Weights of a small mixture-of-experts language model, trained from scratch on English Wikipedia.
Size: 11 layers, width 192, vocabulary 16384, 24.7M parameters.
Experts: 6 picks a token, a sigmoid router.
Training: a variant of Adam for the experts, 374M tokens, 5709 steps.
Below are experts of layer 2 (counted from 0) of a mixture-of-experts language model. Rows are named router (the router's row for the expert), gate (a neuron's input weights, with its number), up (a neuron's input weights, with its number) and show model dimensions 128-191. Each number is 500 + 25 x the weight over its row's rms, rounded and kept within 0 to 999. Numbers have three digits each.
Before each expert's rows: "comes after" lists some tokens at least twice as common just before its tokens as in all text. This comes from a sample of Wikipedia text that the model never trained on. Tokens count by the router's weight.

# expert 1
comes after: " |", "|", ";", ":", " |\n", " /"
router:503518509456516487461492455479457490475475519510515548500494459491490475518488526502496507498511556479505529536490502503529504509500521459485467500493475474481459495509503489465483534488465536
gate0:460499540533483494509500503496498501526510504525485478471523510454465509509518523523474480521501484514508500549470505512496553479459502493495506517505508455526492492496480457493572474509568495
up0:479525498507480463506536521494435481515478468505489509495527511482489474482486509536484477511528454470515521509498453486525538493491493473487489503514456483500512482477505474458497506545522495
gate1:463463507506519528512484461534482463465485465525504511495451490480468455474493499488502513515482494465526441506514515488514509509525493483492518482494486529467509499515486449501465479522485486
up1:515502469557495437495461502479515527520521492505506498485484504589509529520478534487524517485514477497475532512469460519477494513455493548523541498498505445467526471480464516491522467479505502
gate2:494464511517519510502470481506496498492529465522488489482511483485492549476507493495526510491480519492547451523538501544507488479498506490516496515457510461490476514557471489451473485484522512
up2:524471477508481493501531499517522486553476536472520456541492498517516509536518500540491531506507473492494494503460446486455467500490562523484552495530495497521481485475529506530502529536512508
gate3:488504480530499475512495461487531492488503499517490506486504490511504497526519510540529462464468489480496494483489561516496473527480537492475480540470483464532411515474489492492454439508484514
up3:508478525470472507494532514532477492501504521445525483476505461487459527522504466474513478517507489526504530491498521486510512499480519474508518492494494514487493525512496491489551513500477465
gate4:519467517495492501542488480490466540471489467506450487488494509474512487522501546489494524524520525465492541505529491532506502458488512506521520481499487459517462449486524513520504470488507502
up4:556491490448506532497480441499511485484503506490495529557557495451538465494471519507478506457486519480520536480501474530497531498480523487503493506499485505469524491492511487524475505484494485
gate5:525523518477503542492460486526490486492518515469488488450505500502496484479535552501508524482534490450491466455540494505506466501514496518467495513486491516479503478495493488499493514460506503
up5:477480489466504497503522482512497524532502458510488474497496527479511498502473461478467504524466465527484524505479524489482527484465522503511516492488552440511515508514505531518465445512523471
gate6:490546455463543497490487515507453473475494523500490455549506533510513488460542519562504472493500542481452494474479491514507478531461478476523512521475529468553491491526530508484492504527489536
up6:460507551536509492485513519525537521494517509501486529490531479482531542519451545476496512505484430499557508465489467495497501530550526511480498511470509490480528552487491488494475559465508509

# expert 53
comes after: " |", " ", "|", " (", " |\n", ".\n\n"
router:490505525482492500500471500479469478546498524522523499490551445534482502540520506493473503543479524535558561531486468462547535499502494530541464507507494486495511488475518532501513482466489534
gate0:515511502508535456504491447492456483537452530549508435478477510507483474503489496469530497514516463488483494483474521513524494508500524520530525515490508508510474496482499483461512523521529513
up0:505496458482539474510531497526570468538474508478531559505470464502472479538500541527510544546478452479529502525462470515463511553470527517500529515511523487500510445490471498525496465514530485
gate1:492554510508500509498521498505495516521539479510490505479493492510503507529533528505535548527475470504442510479512516536520496514507465507501502535510520506479501491538532474485508506505493527
up1:472503514525514508547519498474489512520518505514485503540495521491505487489481462548483489447472506497509453471493512479468503465535476506518557512462537500452473454496529525523479506474501500
gate2:470508513512522483443494473499540487520508518512491508519491499496495519534500502487460491539485547539493496499482498490442570492469502503516532512482547523490484486557505450492508516474516477
up2:504513462489499486500492490470554479522509516502485509447522532528505517480526494542511481529517503522501473472513496467497452513498507509489505469511518497540516525497514533495516485512525489
gate3:470517515529531482483537463534471528554503524488503503475492450509464543487535500471505519508484504476511510443521513491516518450509533474504487549503534453497552478499501485517496487469539515
up3:480542529504536492459499509514490558506511522485556497508504474490473520489499523482507503491504506479493534457478498457494448501494517470516524513473537464529513470515471540505538486479472544
gate4:492504498471492463538505505505471529521526538502506472512541557514483577517505481525526495525476462511515501483492471468524488477508526510510511502523479485459479486517465505509485487499516485
up4:500506501512520501473475510481506448469447467475482499453460485507492452526499508482470505466494523450504475476495509523474498525497473479487483500468532453511497541481546458514490508528469537
gate5:503512482463492497504486463529521516486539521474511477514572509478484503478497544476526505526487489513469524516489478493489508489496480450514512497495542485475498502493487548496507498456542523
up5:512529534511503525500516506510485514477501462466488503489502511498525539530494500538505472460531520513495498539475538542529491488544504452502526540517507483465471488499552522513447551484468543
gate6:512521530537545487533536480456504505504456484543499510516461491472489510506515483504524499505497523477489486486529531474485526488486503544506510504510479477519483469457475492528507525526552525
up6:538493513540497513481516510464502505541492479529459497485472459513460492488522492503513532534459511492482504512489504485496525495474507537530472467526472471516539467460460504525478523522505533

# expert 61
comes after: " ", " |", ".", ".\n\n", " he", " He"
router:531533500508468500511479507496496499476510495478489481504481524536497433490492513531452545496477537500491503509471492513551485501503534523515440537494466497465513522471466487471510460453509528
gate0:494528530483520459532437508517485509501521520502544457449485522501479502492519507499545500472483486521535445543477536470466497502479510498497478498497479507498498487503477463500481478465496509
up0:483487479470496502550508507534513476470491522520496527512495510499507522473499497528539498500545480463508495530462530461517501544517496478494499477509492449550509521509539481505537516531486508
gate1:515535509475515489528466513483501506525518510502540459531509540467494503500480495521515469495518526490448506444457543489504516512466492483516493471529524483519508465474485509489514513484487476
up1:513517508518457505510484514506520486514462468513545486523491507496501492534504505499508444507465505525486473512481575513508513496506512485550451463530464510515512473458509524510467515498488513
gate2:505488527498511458472471474513524476502500503518488512505533487488493476527487512488462524497467509488489500470480562543514502560506530497528503532475499441507516496510483508476530486489486495
up2:480530467512555495490492514487496509520506480509524519532480515478503507488537547503530499515497485471492501535510526501456490534544507480556522502471523510502471507512538488488500514515436475
gate3:482516500522521483479488490512511486524522503462484514493497540480543565498511499463509496489477532493469485483498482485513539504518521509484473507544507516486477489482524497473501500506516509
up3:520506523528487494479430529521460519508509484527471519500487478446512521540539516503511498535500528459540508484509486444496513522493515485556502496513494529471492481487504520457523499499491502
gate4:507510515489521500507510536501492514516493465538494507518504498523508520490475495507505507471517487497525450509493526503507531485499487500543513520480467482536460520518528469519507457503492499
up4:542478536515462537468486459531527525471457490502419505531494476498499492502498481509496506463457529502483509497488498531530477469471487523500476533500506480493541531551497502538516455508472496
gate5:529527425469487511491457484491476548499462496487485500521504473502529472519500519449483471534458499476459514497525518535483542483508466441529509516526505504506475466452511508499516436489514543
up5:501448520519493477512482488493548493527509502513534513462470481448489504482486476493492526498526494526499428521463492477502485558501521514521508494512513500498512532482497481495512498489517450
gate6:502509505488492505478497458490464492495535538500545488464519463482495515508448508474513445454523479517485469516510527498480517520477516472547485540429492450526502489462477511510497502511557469
up6:456499489540511496477487509475482470499514548488479491466556491444487498535522506504537502460469562514475501506502498531538477511508548484449521478488493502482497465461484515477502519476482478

# expert 10
comes after: " |", ".\n\n", " to", " is", "|", " as"
router:463533523496499492498507466480498463496466524507486495521456480505528519499488513462521557467515503517468526474472491471520502508513513486522472509495477486460451500485508542458519508447498474
gate0:537484499507474506537474523496479498460501498543451510535532474460510472492545487479477529450488506514494483513524528460534459519520516473511533516544493535486473483511484512492477487464502492
up0:511535502504516531493524477469509481538469486459517507462531504472494506491450470524522461506510484501470539475541511539495487514509517529527510506545479529502501525499510496483526515504453540
gate1:462508521533536533505507485489494531509501516490489500478473491493474501483485521515525491456552513519487542533513514474509507486473519493537506499506487523511478509519517514502501462490487502
up1:491539455491501511527499525455485497487503437467497508507467527495468472467454479504486506520519478501462486489530512469486522478497487524497474521448502444444507501554501488474539523477526499
gate2:522490565511524492518550483482505524526539467509505492495486480504508534479509476521474532521490491509517519524505506527467525476500501502492518524479457462528475482524513504515468522486486496
up2:513461529487544490509489472516518488485468500488511470482509542451479461503458545474481514458534527492464510478469507498487535486516513507467524518530526558520486514483493534526551496531496489
gate3:512464465514524562562522500483500499496474535499525503519519517476512536512493446493516487476505513467491546466475510518503482509488525503515529468542500516498492528507458513541509539506483504
up3:485510494460512489482496478511517534488504515472488498498503480518477506494502562477493467459525512480523523481447515569502447524474524491491462539521483491505494467498489505503489463503491544
gate4:530495519494499486534487494557438531476499485512501437499464530477505498522523511500519481491484546482482486493534478482525517498478531525492504512516499496485481516483515489532469485482541498
up4:489521545543483496507481564516545523494438451506465469544528489539503484506529500552486492540524508463497495515501471480510482497470482484491476472455489501531492483497535482484523516471529495
gate5:464503559473502509465444491509470465529519464501467498556524511466469532508529514488468508491512515500499451475544475504522537471491453476520491523496516489479482492461478506463477506467496469
up5:526486468528526506543495478505515503518492526500532502472502469501497480478498499488557488546519449526526517505499490497492475483463527554453542514476474538495496494517496500516492505516531493
gate6:494502499515481449511490492504474484522476466512535480482481468495487509502518511480473505489506481453480504453485466478502506504561523531475456526523469507464471494491501467508544466487468474
up6:516505489527492508497532496468537497524529538509517555491507481538535545465511510518520496484485525517523503555491500502458494497507513451512554472514542479537516511527484478533480517517465514

# expert 16
comes after: " |\n", " of", ".", "|", " in", ":"
router:510533506479479506534458508492495496494512461480529517512482524498504505580511512513539546512483497498541494523440486463521462498563479517531446502521552453480464495489530487495490501522464489
gate0:494522498503498465470498494518501549478499501538504503562508508500502471471467453477493517513450522517506518474546501507494448505468512468509508513466488497474510513519480485507516500506462498
up0:579526508494571553479496518476513485503490547499504494535547486523551517480509520525530528488462492489482477498478474514502465587551489513504486486526520490523499502539514492528509492556488481
gate1:499519476510521496488503512486464480463468542516476506521527479502499532480508480465547464521464474518471506539486515499531487475496477494527529516513490526461491481474473464508491481501478528
up1:529467534533490487438509452468476524559477538495476517523515518505495439493471489510548501477471499480488497514514526478545490485466518514531534553495492494435490517481467512453463521563485496
gate2:493447498475502449522522504508490493516501472480548499513520524452503496498521514495551520459474502516534477499535480472519498533513516476509532484539515478509486525460519502472508460501479508
up2:522490449491500515459494464502506513473517525474459515533498490519509501492491482505500529454486482506474528495496501561485506490482521535461517530476556507492476515475480461550479541485489453
gate3:563500518489521495530531497477499504466508516462557531524522516467491509451504510475546501447523499515508511486521500492537499501515510519520503518495487486439494547502482538508453506480480495
up3:504483502467501457484513430457501523511489510494526495533465535450494486510485489508498462483477434464467550485524499502510522497508511512513532492527511492504484513489479508486507480519512446
gate4:491489469467505513533506516519498493495522470493451498519484520461474489487552527526528536521509462494490462495529516458524514536484536495507504488493503515506484467476503495479510495522511487
up4:490522482492449446517531438528529540501527499484534527512537490530497534489511511517457467542475520476470507496491474503514494475488492459472500480542544494506529552498492507545468524453508484
gate5:467522507458531464512475495504474469534517478515553474544489496490501507472536506468507515527483492525490472496485543454512494512519527501530476495482532501461480476498519468472524489504509540
up5:495493509503524472489507490509473498524506474473504515544497469469536578485537509456488504571497520519473526479510509446527484513536497504469491485525496495448462506448510502477537476454476503
gate6:502534531490493486512495506547496515507507507467517461526473530488491490520499502523532518450506490522519544520510466481497529525537514525487494503448504492514494459516468491512453491486489441
up6:531517552512487505530465475509494472470518537460493480486515517485515491490481482511557515477498477516513504505472467502461475517512507552492517490502501509490508483468502513516478440492511508

# expert 22
comes after: " |", "|", ";", ":", " in", " January"
router:500532514494446452503495524498477505511515520495502478496480492524480506508516508517520495539522534466483477499492504503513537508513459473472520472519509509456501444497473486462526517523496518
gate0:499525510513503473535539513465506547498498479517542437518530517476500494519465532530513474500478511462509474485471492549479493489506503500492495499504491492505504459519492491520489493489450514
up0:519465427504507485504521500481551510458509531499478518539496511522495513506538499528512487483546525510456504509515521483471511501504519566469538458481503511531500513477500476530507477485471505
gate1:470477496481514496503562502533503537478498490484503512485517484503450492465514461479511479514503509489497468475506474495510515459490521475513478488510518468464498503510486523489527504517486493
up1:456536519537495523479477497497523556498509500505505468492472541481465507472512516486510518506473469526511494465535503486497475467477506509528473509461461545487524518503501540502537440503446506
gate2:505532457511480507521477551488498550535534516520486495452498499524496514482489478521461509496439521506505464495482542479505532509489558503492533553479516451460432489499493522512443524477483546
up2:509531456504510529459480498444510492462485502526476525468530538472530490470515525500434504522497515526491509525499520515516511508493542504519530509501529467462494469498470508525491554495498530
gate3:513512478480483471509497520454468478497501505487473485451493557482491500464503471464494483483522496535505492535491516521512535513490474488512551515474476493499507538489551471466518476458471512
up3:508464518532498480493476465517491525501496478513457503499489496453496512518522468470559548500493475491509530493514486496499479477514525523478439462522488545452516478524501505495492505546506483
gate4:504481489485497506474517489501482491512506469466519479521518537472490545462531533501548518502495501538527490496526485545521487515478520473529485497516510502487495528522544484485517451479494511
up4:478443481473496509481512466500499491538488493443545507517532515488478519453530552506539496507507534561543463502537463538505463544501500485513500504524483481478529489541519519477548461464500482
gate5:483497488511471505497495541481459504506473506518486485527450560534507473504535475498521518537482547502491495523474473477552494481478515487470485488547521531491485489462474528494499485509508496
up5:485476520484531516520499494516520501490533518498504500465545456440508507467476486515458482494481483506512473490504508503452490541507467540518498516479509494524484508539532502510527527469502508
gate6:485520499500477501460484538510488497527547495492500493499502498469495504523516521508491492521481544490552485457478533490525500509486487480506469506524504484469456463535486522477461517489489529
up6:503501490557511490547466500470506492483456512530493494518521517480559533491455503474454494485517474514531467501477523534498465466526501505479526527498462481475493480541475491509525461533523436